python train.py --num_hidden_layers=14 --hidden_size=128 --n_experts=64 --experts_per_token=4 --d_expert=128 --d_shared_expert=0 --hidden_act="squared_relu" --moe_layers=[0, 2, 4, 6, 8, 10, 12] --router_score="softmax" --normalize_top_k=false --routed_scale=4.79 --balance_loss=0.00765 --balance_bias=false --router_z_loss=0.0001 --n_groups=4 --groups_per_token=1 --init_std_router=0.0169 --lr_router=0.000813 --num_attention_heads=2 --num_key_value_heads=2 --head_dim=64 --vocab_size=1024 --norm="rmsnorm" --norm_place="pre" --norm_eps=1e-06 --positions="rope" --rope_theta=10000.0 --rope_fraction=1.0 --qk_norm=true --attn_scale=0.193 --tie_word_embeddings=false --parallel_block=false --extras=["capped logits"] --init="uniform" --init_std_qkv=0.062 --init_std_o=0.062 --init_std_up=0.062 --init_std_down=0.062 --optimizer="adamw" --learning_rate=0.00492 --beta1=0.9 --beta2=0.99 --weight_decay=0.043 --lr_head=0.00916 --warmup_steps=271 --schedule="wsd" --decay_fraction=0.61 --decay_shape="linear" --final_lr_fraction=0.05 --batch_tokens=65536 --max_seq_len=256 --doc_mask=true --train_tokens=407200000 --max_steps=6214 --dataset="wikipedia_en"
Below are experts of layer 8 (counted from 0) of a mixture-of-experts language model. Rows are named up (a neuron's input weights, with its number) and show model dimensions 32-63. Each number is 500 + 25 x the weight over its row's rms, rounded and kept within 0 to 999. Numbers have three digits each.
Before each expert's rows: "comes after" lists some tokens at least twice as common just before its tokens as in all text. This comes from a sample of Wikipedia text that the model never trained on. Tokens count by the router's weight.

# expert 19
comes after: "l", "h", "v", "a", "b", "av"
up0:504516509473515488509497533543477508477476475518505485516484460524492522510491487523488488540501
up1:506493461493504510513523503481512532510504450483508455461494494480509497498498467480511521506503
up2:457502498515522492517514522510528495468502471523501467476496460456506504530533517565513516468468
up3:538524505471487498488462509447501526507483529527531475477528503481461494468488493490562500493514
up4:467511526497558529467545498511512507512487513523524473476529486528510491518531477463508444508470
up5:550442495563432476482520474507499473508454490489559468546536506546521483474505519461512494513518
up6:481510542520491503493533501474518500490525507542499494516487506481469522512484534476492446538489
up7:486523483502506495477530473490509506469478516538510510443511471499474529516494528514480504510441
up8:525499526467566459506461473513506508512493552481467494468477499491502494506508525513524513462496

# expert 59
comes after: " T", "u", " K", "a", "2", "z"
up16:511483471520495525447488523485531479474518534527511492481496477505498470475487516522491485459481
up17:468543564468478556532468572458478541511495509519523495504504473473496511489515521497463504503516
up18:527504479507469527511488534499508506455456489510510517519467484455520535462480499453522513473499
up19:479518494457506498470482494503569506498524463529502499467510524460500485537507505481533506517531
up20:510492492515462526521508532494560522542468478472515482493452498482548474505507448493516539522498
up21:496471540513469534498478512508542496494502500507535473506532464501509477521509525539506497521548
up22:516545472508480502468481510490451506496456519521514475511429457518480483469527519503527460465472
up23:531440516510528485495530500517520497476466512553509472497503454512470491487470527524460521543506
up24:508473531464499550490514489517542489514506484530486512543522475497536469482546501500460517484512

# expert 43
comes after: "-", " |", "|", " the", ",", "\n"
up0:524480476516504468422469472516489543483467566498514501501470512442512500499454542477511482502458
up1:489493516512519459522480508481538465545477466487536532503484488505494478508501510544508486523500
up2:530479508526497519506515499462463482499479487494529487486488515535498473524496523513476482483547
up3:535463519483521584449478489495540509506500490502486525519478531496532458501521509492500544505461
up4:508538487499486492523518492507519474530470532497541489465453543558503469478521510522508473488495
up5:537499485484532465473517542551490494477479516532535533483484515494524506528466498509498518521494
up6:519492490490518515465484478500461499519444525519485509489503558512508509478515524475486520508459
up7:549516494501486481490497557521508476472470490501556508518509458488516472471504502505483489492483
up8:520480507481512484504488513522517466488471539513480470523495504497504485493541508559497487464532

# expert 44
comes after: " the", ",", " of", " in", " (", "-"
up0:527466491493480507499482500448480496504476504484540485514513462468465508444461514529526478510526
up1:519492483538459528506512487509501500538502506488500463563494526460520499498482525530461510555536
up2:448506524528524525490502545446545500510497527480469435520514517490478523521460466542499501544492
up3:521495501523516515534505484495491462466504504522499512533496479498496530473492555485483518520474
up4:508534525506452526517484465465512494484471493576529491554489525523509522471479485500502512525506
up5:502465495485506491517503495547519464478494501495542526454512474503487491473504504475507479461516
up6:522500492484494522505538480527501479455507492505479446524504510463491461494497515476497468531462
up7:488484508504477511460465527507486511496489548513469492532476530448540515483503514504514506496506
up8:450499494516491466496529476465480497545504496533526489471439503478494528475475508494514496503505

# expert 11
comes after: " h", " wh", "av", " be", ",", " w"
up0:511500559523483495447524451500475545460442470482478470523496507497512518509451465489452505518483
up1:506490506482495503482489504475509461504486525495509469505502511543503540477509482485473506511542
up2:496469454478507510485527506566543489493476483522483502527524451496523511520496487519476464471444
up3:469491486503489497477465513493456532468473507499486489504468496497571459470537523521468527488470
up4:549514510484503512538500495464492472520459509486484477498494467506498510505449485517492523512491
up5:459456528471492503473438528532521484508497509489506494497485484462497521475528485536500501509483
up6:459499515500503525500473514525505489468485469465509472477528426493515500496568499485510548466491
up7:471497506521470464512508508493497501504489537521507513497532535486487516489545529474453494518491
up8:499483497525509463481545564494496516506506507553489474515524520476503507481468450521509505551473

# expert 30
comes after: "ed", "s", "e", "ion", "ing", "ation"
up0:501507501511504466520503498512505470499510515553494511434485483509451536497511488499469501501545
up1:548512501472465518469461519450517470516511469452530506504495470482466517519465492502468473545479
up2:472473477496513477487510524509529462520530492514489483519490503487526491503543508466522508538477
up3:504524476538474513537499519512527479510545520526485479497504509508448529528499507487490498526459
up4:520506474542493534498529512507499489484459510495491510480497528471490495527500510467526528519512
up5:525532470518458503517467515487472536487476515492556494498517515484505487474523513476494482535530
up6:494523494495446540503534518529492483498482537524500480473489502543474503521495529528515465513528
up7:451483481451530543523474505467463507544529463500487500502509510495491543480455499504476523534486
up8:485446501481456489525554527518523493478488478533475492499495458524459505502505467513491490469478

# expert 29
comes after: "l", " M", " m", "r", "p", "m"
up0:525500553513485464503512495512505473500511525495486465520494483479489535517503565530534518508485
up1:492484498504521504457476473467493465490459479504469464543497474496478543472475486523480500523474
up2:529491529531491530488513508493559505463482482523513495488448515465526496511516505465475484510521
up3:489503495486495529500498499481523539494463508535478508487486560521482505454476497493491482506482
up4:514524505516510539474488483482526521492468428490508470475472499501497525522520503527478497536524
up5:512495499520541449498498485486498455479468503492531470483513474463519506543507506541496502492484
up6:514484546484530505469529538505518535487493468510551473524520492491525488517477478490493541501467
up7:492535547521540511503490514496536484524450494500542522468478537488448507468472524520486508522492
up8:535504526511480556495514487537485474433475464492509505449488488508476532530492496493512488508495

# expert 47
comes after: " of", "'", " in", " for", " on", " to"
up0:545494520505470517495475513527496519482496513493530503500499456505500529484536533505528460513460
up1:455399508512509528506505497514530498458495527493487459474535469533499471505456455501470506514486
up2:553515513506503508491509481520565474476497536468471499473463479506545480509475441485506473503460
up3:559532528488488504543483524539491497499494523465488448506523483498507494448510532493426496476472
up4:526514508522504454497453547502506462472488498490519520450475511528460504454456495496506490530531
up5:466495488530503494478501545493490510488454497511511497528514485477466533488562553523465482493446
up6:531513525494504477537499505522483468466474480495532523504451476526500583476475472497477467482478
up7:541524490443486451505531501494526465501465515516576510482454473510564522499485487523520493547499
up8:491468548488496432520492528515490521516520491517498508520513454498503449486511516518523465491488

# expert 27
comes after: "o", "p", "r", "ro", "v", "re"
up0:505515515489468521525534515549524526488461502481488526516499533523524534471532513456512523501527
up1:537479478494509535481483505505525544553464507528545506486515433476489463513508523494516521511522
up2:480539517530492500484534501530492484446521512557489454515505487481496545487510452487474480486503
up3:494465546463535532491515511476511483504514466498501467484459483495506524456516500504493510542498
up4:511546539492486477496558484512501441497527525527482474484476500534476507513512489501540490525466
up5:501534526570518506466521522489486474498478506485509451503451531509503527478459532509486538515464
up6:501514515484455491480492483519496518461488447494478474543516453423486531468513516485538528482503
up7:474467504505472514504526471466493504488511466539491448495460496479540492508489488536513452505501
up8:505462523500483467507497504461501495485500521492541461535510474509520530508491486488524506506522

# expert 41
comes after: " G", "c", " C", "ec", " B", " D"
up0:538485447468466502475486484504565443472470530486518503516511504476517472464454526542435504520478
up1:493517541483447519473540536532497499443495511510511517454513452494534537514469496506490524519483
up2:488513563493516521491510507484480464446483438501505515473462476491501505488477488514501483515490
up3:542548502498496498488493515505540515476452487492547514495501473525505564484466488488450512503514
up4:470548514501488472460466499513462556476447508515500458492459483505498493522482534530474506499502
up5:519494497490469470532487548527528500507450526493504480451489559506532533500485497453546442487479
up6:485462505536535534499462508479489507504510514517504510502506520480518520472525477480493534518480
up7:454514519476494492456469502492504511488503527494495500501502539497486521522491487497512487486516
up8:492493468509534449497450493477488508495497503531517462526511465490517486486519556538496508506464

# expert 8
comes after: " p", " is", " was", "\n", " con", " l"
up0:534521502520528539532522520493524512500452494523514511495493465509526500500474473517512461551500
up1:495445533524469500496482480480487518504491504474525480466510482472464449450509521503496488477461
up2:450525492507457527500506496493504521506478521550440533507465496515498486509454504492520525482500
up3:538478485448515536485549538464544498524525515515474510510481492526464488539489558503504521509517
up4:484505521496524477493523488511488542457496528528507473488461430501489519475488510490508517519490
up5:489512474474505528521457496509491553500486478493499491515526485449486516506499511488491452531492
up6:546528506465453548518529521500503412504490518458489502465494510536510539544508513512494457541488
up7:512478461489476543438457530497533524484482578501520478526526504469469472464511515473484481495443
up8:503530489513480545510549517501484505498507475529517483477460464468518563531494503496504507498529

# expert 31
comes after: "s", "es", "e", "ed", "y", "ion"
up0:496531469472441448520491536490516497475483483518575468509488475520508469503503508505512509510520
up1:541514547507531502513503481501467553542506477504479514505485520493506525504497504512501506480508
up2:502511488476503461505466508508508470483490516518499463481456481487473499455555549491513519491485
up3:477502460465510531526510511495492485485464480473513472507494460512517494465499490521522476509498
up4:479508492505463483511502523526473550492505522517529503474506493509520566507503505504526512469502
up5:459549499490516499489474489505531495500513458492541464479511475522477538463524503498531521472498
up6:462487494489544497507493493499490479504502493509515458523543480466511475467515512523492490517514
up7:522537524529504479473462521495476523485465542523531486507482482470475473503461524485478487528513
up8:520505481510525563500504500528563556507470507511483474458503467447522538470526495552474452501468

# expert 46
comes after: ".", ",", "\n", " of", " the", " and"
up0:523493488525472493545522521553511540485456542473521508486520476537498493476541523461522504487463
up1:518471494482437490443512509541520449539514491540475476473514478494473469494469474478527496493515
up2:491502464460536493522494562519493525488469496519487502500469483501517529513528499483485499442511
up3:522514550526513550505481536480464477460493519523493457520463474472536521445539502508503513485476
up4:507497508503452516482457516509488539524498534523488482494515497524471533465492494489515528536509
up5:484464510533480540519504522520431507491481507474553469552516434480459496473550493520503487505469
up6:488501471452522484480473522483527560486465497519475468521525466514502475499482492528487501414468
up7:544513499553446489521529534518525494500480463533483415471478512495531495487556504479480486523511
up8:475586523499502528497487512516491497487493507466501472504504518499534515509460555494477485491510

# expert 20
comes after: " m", "s", " s", "es", " r", "p"
up0:467509463513494506502500513536563515491476509505489487533468437467510477488481512488493514504461
up1:526479543490523519540532469488494515528555517506527515477544509489486464500459460518499518525486
up2:498522502487490552493491512478537502514506529573526465456480495504496504453509504498481460524487
up3:505458474475488511508509459496507524516517494509538509487515470519482502453510470530520506499556
up4:527520506522443521505522503496486479533480476487528432497492462486508515505511503479514522530483
up5:430507526504527490518486522479518478528450472538461499520477470489479505497529485508538499499519
up6:517490529466506543510530510479505476458495521503504509506472483468557491478514528538533531522544
up7:454531498471449508506515494472486525530455519515495469488524508457521506504512517505513494547521
up8:518522485506508482505470534497513485482491539497544457523499505505499524523538507461516499490484

# expert 53
comes after: " T", " K", " H", " I", " W", " A"
up0:476522482470493531494506508538522477516487517533555455501516462494478505471539512493474477511489
up1:447480487482486544522510468495506498465482518523499488514513492508548450523502477534497527483497
up2:476489532456504519556507521524456458487484467535502490478470490523489486530466525526492459512516
up3:516492538482484522548530476462454510511532518530504493507477518475458525486500480530502485506481
up4:486487500523490569489532483550521478466487516557477511521484470527501509480478525519492510479496
up5:527484509478524538537499492546523534517485496522510501463447514499497498467528527527522507478500
up6:514506509495518511460466501531550497491481495468510484489478538484477523475486519462515481464513
up7:494496532484509524506498504543499488520517506556524478456522497502501519514466537455502488484492
up8:453515492510470490515491506521474491523495492486516519448475475455510500526518482516487517506505

# expert 52
comes after: " A", " I", "A", " H", "a", " U"
up0:481504510514482448482424544442486537533493531526471449475495517482478484513538517524512543524539
up1:570497489499481495487479477477519476491468467501514472484498464522517526505500515502525462483493
up2:487500538511497454543524506482508511459471522511489438482498503455506500512482508527533484559448
up3:477473505496526521500449506450480497493493511533479472512507509482513490513497533502535487491488
up4:506498481534480469489468498512529523512507493482525513504511476478542488468488486552513544458496
up5:454488495463518492526450467494509514519489487501506509496495488464468517474438504505476554475492
up6:484480505475497510524485500505541542508480509509529499518504521499511481506454509494467537467487
up7:525481483500459528481523535538508501533513482554473481456501482512542545465468473505482518554504
up8:478468527503475509538487466515538537487492516482493441484529513467549498492490491479512515493486

# expert 48
comes after: " the", " an", " A", " L", " The", " e"
up0:513495486514447500509503494435492513468475502541454441522542464517525471527495516531489541525500
up1:501529494471451488469444488480460473494521477508536507486463492500467506510460467487462513524524
up2:478477528481515516492482506525505506520457470502478467485513489425490494487506499542511469543474
up3:481515480522482503531470528502552490513527509447544478490525483482508482513506547521482498491468
up4:490444503477495495490526486522506506480496502507500471537497541505499515517517521523518454535495
up5:479510516448486489540487504449496530508484510502528474499486478523475490495522494515479478496518
up6:478475564517477511551516521467530486501513478506477491479438501516522502506491526497490531494504
up7:507541530505441508519524485482489508445492524553535514527499440497491489516463496467442520579470
up8:522475547516497511501453477452476517505463484543540489496515528484524485497493484522499459498484

# expert 36
comes after: " the", ",", " of", "-", ".", ":"
up0:516523505472514462466493505503486514488539484487498490458459511494504466499485513494534516477491
up1:518535499511537507490461517498490466512467506496524469518490536434535527447471494539477475507492
up2:507482506510485515475503512496476514497475497468500504480520448486467505457478511503463500477496
up3:486495525480530555510484525493519499491475539521477493497494469474561537466483516471532506510509
up4:519515526429519527519500524491536497501514459528533492509475467515504483540505506594520499484484
up5:500515507479502484465481531495534479447484541500495482495485466501544516496466523548489492508443
up6:511531490440502532493456518476469521517500518517490479443502460507495501512508525571514550511513
up7:477514498451498500485500508522514514504488514575485451538481450504502527515525505492512508591506
up8:521467478495413511506525535497488507491510473519541488467503464485499491490496506470502489531463

# expert 16
comes after: "l", "p", " St", "r", " r", " P"
up0:508474480516500495535466478516491502530480469506465465470467504488495510489453497532491514515505
up1:488522513544447511519488507557541509472506487492543526478506475492522522523553502517499485515467
up2:490489473484537539513488512491531557492506476471494503472529488502516504501481479480477501468536
up3:491490503501505504485480540454511517554482484527511510507523524528519511468507489491475544503501
up4:484510493443509495490484480525502486468523512477483493518532472489510475458481499493474474511483
up5:509516519450475503514484462486493467487491493467489496472495525498463536484565508492489510491476
up6:478507560500508482444508493498480502495502516505483485490522526484525488496494509489484498539486
up7:485497464554454480522483534492513484489518492503491460508519454483507486499533545525463487503515
up8:472506495471501485528498508547508487483461508537491482509540438495501487464522524520492470485520

# expert 13
comes after: " wh", " h", ",", "s", "av", " w"
up0:503509508476532486493515532502525493502517479505522460545524453447499510527525496503502509510463
up1:449477519507482484488533527497564489517501502525519465459503482442532494494481481533500479447465
up2:489515531530546473490506528465521499522516524479556483557521502506442467475519492522470473478466
up3:439478488517478515498492485500508512534474531522426494482521522436511510490482510454474501483494
up4:500505544491474504558478479471489473523466503518497489536526480494479495480467527505465534485471
up5:460479490496530473507546459507481522515503525522528472509487465443494461517472509503491523489485
up6:492543512551514452514472497494483534487472480532494486504498489516510495486507495470478518473505
up7:499508533540500507515506497488506487509489458500478501517525510504506482560499491504466453485563
up8:514457532524513486453548505527535483495493484473501517488521541467550496513516474510479552458515

# expert 39
comes after: " f", " F", " in", "f", "F", "ir"
up0:506517509522479487535507472510529464509490495507533487496523482460504526465497488468502509448506
up1:507477513503496512456485491443505550502477481483496489517443500522475454504505498496496482513524
up2:533499510540479541500521520522491488411475514514475494512509476473538496534482499480500475531476
up3:519453532485461535523452528487543487471475503512495462519494492469520494459458559515536548477494
up4:465502502512496546483506492462480496499478511527489474522473512522534501533516476528489465508543
up5:501518490518456482491542542489505462488528465525513473514527451484485493462478519469516453488527
up6:527519501486511503461510515510478538487512478501506500522488531494531479505490500527450514480519
up7:510490517480505509462467478463528500544489520504513522493522486520478494535468489470476512475517
up8:481469471514496534484499504494479524513538519528525479522494493482498485492495543483480488479502

# expert 18
comes after: " |", "h", "l", "k", " S", " t"
up16:505523509533544503511452517499490525521466519518505465476472475506547492512487495496496491540474
up17:490499488492500524469491511478510500510441497482493491487483484508483513463499508539544517481486
up18:517491536477516538456521499492509515471457533486461518474469498471490549484505507464515537468499
up19:483498493457487503535511511473528472506513515529557506490473478501493511478543467504460455462463
up20:497513538541428522527483520528501511509483497499490467477493482507480478506471522479495502512486
up21:470478522496559527494501533475484526421458531516492464548454544516558537481520523507499476495505
up22:479476481495472473473498522529519515500483506478502519514452519467461514515500499519516512475507
up23:481492480539529521473491498515531513495436489495497500495477481492530488498487519454423499488451
up24:437485535477514494505499505521498508486497511536508490522515476545488596510530494515481456517500

# expert 42
comes after: "-", " |", "|", "==", ".", "\n"
up0:521492501533489507511539563512475462518473495547459503474491532505517474485481525502484459504461
up1:506534498488482555506520524455542537476470478520528491469545425548533518521498483499467480490505
up2:467525543454505492510502538481541463531446550507500510473486451461539496460515495520496513497512
up3:480489519495486506498514502503492534538462496509506485455492506538428447491506533534475516495486
up4:544490479517519528457530545502539493481472547537570520478482529530551506517446499485525512515509
up5:496462504443522504520512502508529465495452555501479467504466481505511481535521452490470494502487
up6:511475475518493523497437538523517494518493510486522480480481526490548505485469532507493528516541
up7:496475506474451480504566569491506509498484491489536500457509450476526507479483484519509480499527
up8:481520548480517506455471527487498495516477492500499464515506470480494511486528537524476471489468

# expert 32
comes after: " |", " M", "am", "M", ":", ";"
up0:550545513495501506514519509485464512514462516498488516495473447495500497463528570539497484513506
up1:508452518508499509504544491533500486454504517512434515469488449520477480488445539467496543510491
up2:523493506551461525516487520519472497540462531487485459484484474489484486481499474474537496511515
up3:442508469532503503479548549499501502474499483492506457492478496465514486507510535470483487507477
up4:519510472507491527510482498502526512495487493492523485457463480496510549495522521495516474575521
up5:518473548491513558498491558510477525468485517541502476461518478487514544505511503517555474510514
up6:485512495536512489498498537476523469493516504485484464465498509485517512519456507472494499532486
up7:506531501527459529512498559504497511455452512502492503496492489508536543454495497518525525480457
up8:521504438517507478483502541508495512500495520505517465491501523472495480519459517538493527507534

# expert 34
comes after: " G", " g", "g", "o", "t", "at"
up0:512532514489481490472468480529504479504516509498455433452499482503483511479489507457478529507497
up1:480519454475499497512489556542490514471496471496522471542509449528476557498563544566478523522460
up2:512513497487469481487475554483562507533482496522489446529481485480495524469506538503489479474518
up3:522470489540499513531522491473522526515486543479514487476476467492544534514520514444554467508479
up4:460524534523478514485462518464515484494495522466498487504496487472500534511507568497482483486434
up5:535523478554472522486505502482490499451524499498539511481493499518511519503489514455451467501507
up6:479503540480531491500506502485495480460493466519500511466538511538513511463523545557485504479531
up7:510527517448457478501520529501532504476516483513516505517480514503463520476479508563477525490477
up8:476512510501493531444462499532537444494487490519483474493504498529476565463514489525479498508477

# expert 62
comes after: "en", " L", "an", "n", "i", "on"
up16:519476521499520504507507466555530469488497559514506509476474476496546529491501467529499508494480
up17:495499479517476489508495474524502496507502510526460481479503520511461508502470493479539495527485
up18:499510506512499549499563515505495502488511472541519538492481461448527497525516468514496540510500
up19:503483503545523459516484506484492489491496518461523498484469511510456487491528501492514459512487
up20:477493504489481485478491526475491518494492486470509463495481479528440531492516525486483484470514
up21:477487519500482516476475520505531503548476497468517530457473457477531489499497532552488498487455
up22:501497540517499484511499536517509486515536517522559510486497505491519475508557528509540504483494
up23:496507512543479539513547529503483489528493521516528505486455435485523461496469519504468478504532
up24:510499506509460555463545512532493510478516519541498499526457438423508496520502508447495525509456

# expert 55
comes after: " ", "1", "2", "9", "3", " e"
up0:485492453496487499483514503504516484534506484488510488525523481524489510483471486504487476516539
up1:462493548478510514483494512467507476539455507507507500486505506497499475500496501505498495500497
up2:536471486510520506428449510456543498493514517536484490530511483487492495471492449471503492486533
up3:528484561526515497492483490501516460494485489501519459478429511483525495500538486505504478489495
up4:489500486491489517483521493512492503456466518529471479459466508506518489546467508517507522561472
up5:478497504426529484525467534482487544488526503532456491449509505485489499481477532510517530506462
up6:560539500494478494541514538545533463500451520515510476534469483473539474498509520511499505533519
up7:519458468493458504537496519495504504484459501449514496482506516510476549490482496508451503524509
up8:557471485531518525457530504494496456495503501529525476543523479490528520499500488534479530535499

# expert 63
comes after: "er", "or", "ur", "our", "an", "en"
up16:526515493538507452503482479552523499484480556517527503475522502486522536480508518510505543507516
up17:470533486491434496511530493535507529513492477509525518531496545479479541483498480526522534501559
up18:472465486499482540463470521483535512532515482508528485475495540475494529535493481490509524500497
up19:486485499488511513537507517495506498513520493541432500450500531468498511498473505503529529483449
up20:497504516459459471493470495510502462516506482499505469537525534500512505490480516493458504524515
up21:509511501478476507509508501456459477514486592520504515489454499481519481452518467476540479506474
up22:478497562523486496486524497523486507492464514511535488468541508466497514499540508507543507480537
up23:503563494566521514495474486455506490538518465494515478486489492498534465532545516493536517492474
up24:484521518472495480418486508485530499497462550504454499476483501508498452517494480494447472471459

# expert 3
comes after: " is", " was", ",", " the", " con", " re"
up0:513549509531501545472516530475520491544461494480488510492507493478484447482503513501490547531510
up1:496501480472556472480514470497489511501457533481487440467504494484485470483507497466487494539501
up2:477497517514527527499503512541487472459521506481494527535531520487491552465485512482471523481512
up3:526513508484429490510476480482512498468499492459524459456485481476497484501510447484519514489498
up4:490513505520496454509535479527483487533483506481508478477517511450495504548479492495491499470543
up5:510426520509530483491516497487426526480504499506517494513526495484500503514464484537500513487449
up6:469521514526494507512497535453517473513483466513486462531532512489540499495494473500468506535473
up7:532502458477475485494436495487522469517478498501541504475505525515511518530523477521527490501441
up8:496472451484482500505518543499562503488441480546518481461467463473481493531514530477513510520489

# expert 26
comes after: " s", "s", "es", " t", " h", "et"
up16:471514516538518496530543490530504517498477560508485507537521483517521535488488507487513498523523
up17:519514484490521500488507523492466473482468500452544497496524485490459533457562550487499503471477
up18:528507564485455507492513522529551496502472495522493513506499503478460512456459516499476505489463
up19:510467523535505530500482514503526545480463500535487464566474505490464503476533484474478528499439
up20:479479520494486480537463490451529522521470465505490516478504502523510562518468482457503533515509
up21:490464497487484523536505516480501462486483518500538479477500517508509460521517530519445479517481
up22:498519496474470518465477486503507505479499501493497477474495538488517533479435503509515517504492
up23:540525483487442505512477493515526424506537532506520446474480498515507488509518501463497490532525
up24:497531516537450532500491492455515465516546461480481479495531491509492534474526501494509493520502

# expert 7
comes after: " b", "r", " wh", " c", ".", "o"
up0:521479539507509550485457503531491511470511482484481451486485470506476470512486460508515494533476
up1:534499507512493466501468495481506492480457527520567492474456507444494518552531525485516520478446
up2:513496488494531482474503524518502500518480545481495501493508467487491469524490547484489497462496
up3:487497503531512480488523511525507480470505534515528480468530493527542470500518484494509484463455
up4:491516477519522533483506487522532455537506517517516501499460491475534545487500463485523465482476
up5:527515478540486463495486507508505470514467489501525541493492477493478524481523526495510487509502
up6:517467525528524493494460537479488476494494483502485496474520548460489483486485520471489531484458
up7:519488462502500513512477476530533481433503447501457502431529486525474510489473480555471509498498
up8:466494482494528514477533475470476528509501546521530444517457487466484460510450505529470456525489

# expert 12
comes after: " c", " C", " re", " was", " Un", " d"
up0:500504514531505491495537485511506500466459549505499510486470499515500529486483478548521488488490
up1:523502501488497529505488514506489467533513518470531514510493492478505473475553495498480488492463
up2:528545510516500519513527526466477530502447538515508494534494470507482495528483488486493449522481
up3:488470440508481462478506585482509457449494490474525491503485503479555484507499507468478505482503
up4:480514480484534462479501491494487469496493497542419479464537462486493486530510516509483501516498
up5:502518508511507524458518512496470502509487516532442462508450453511504459472495500494482519490467
up6:513531515466449519507471517493515473493490516524490489479498503458497492542441515493492500499544
up7:502499481511455481463520490500538491469500500474505469452473485500506519485514506511501518464549
up8:545475487521546477502466502540578524496527478509498482503497524528496497511501497493516517496489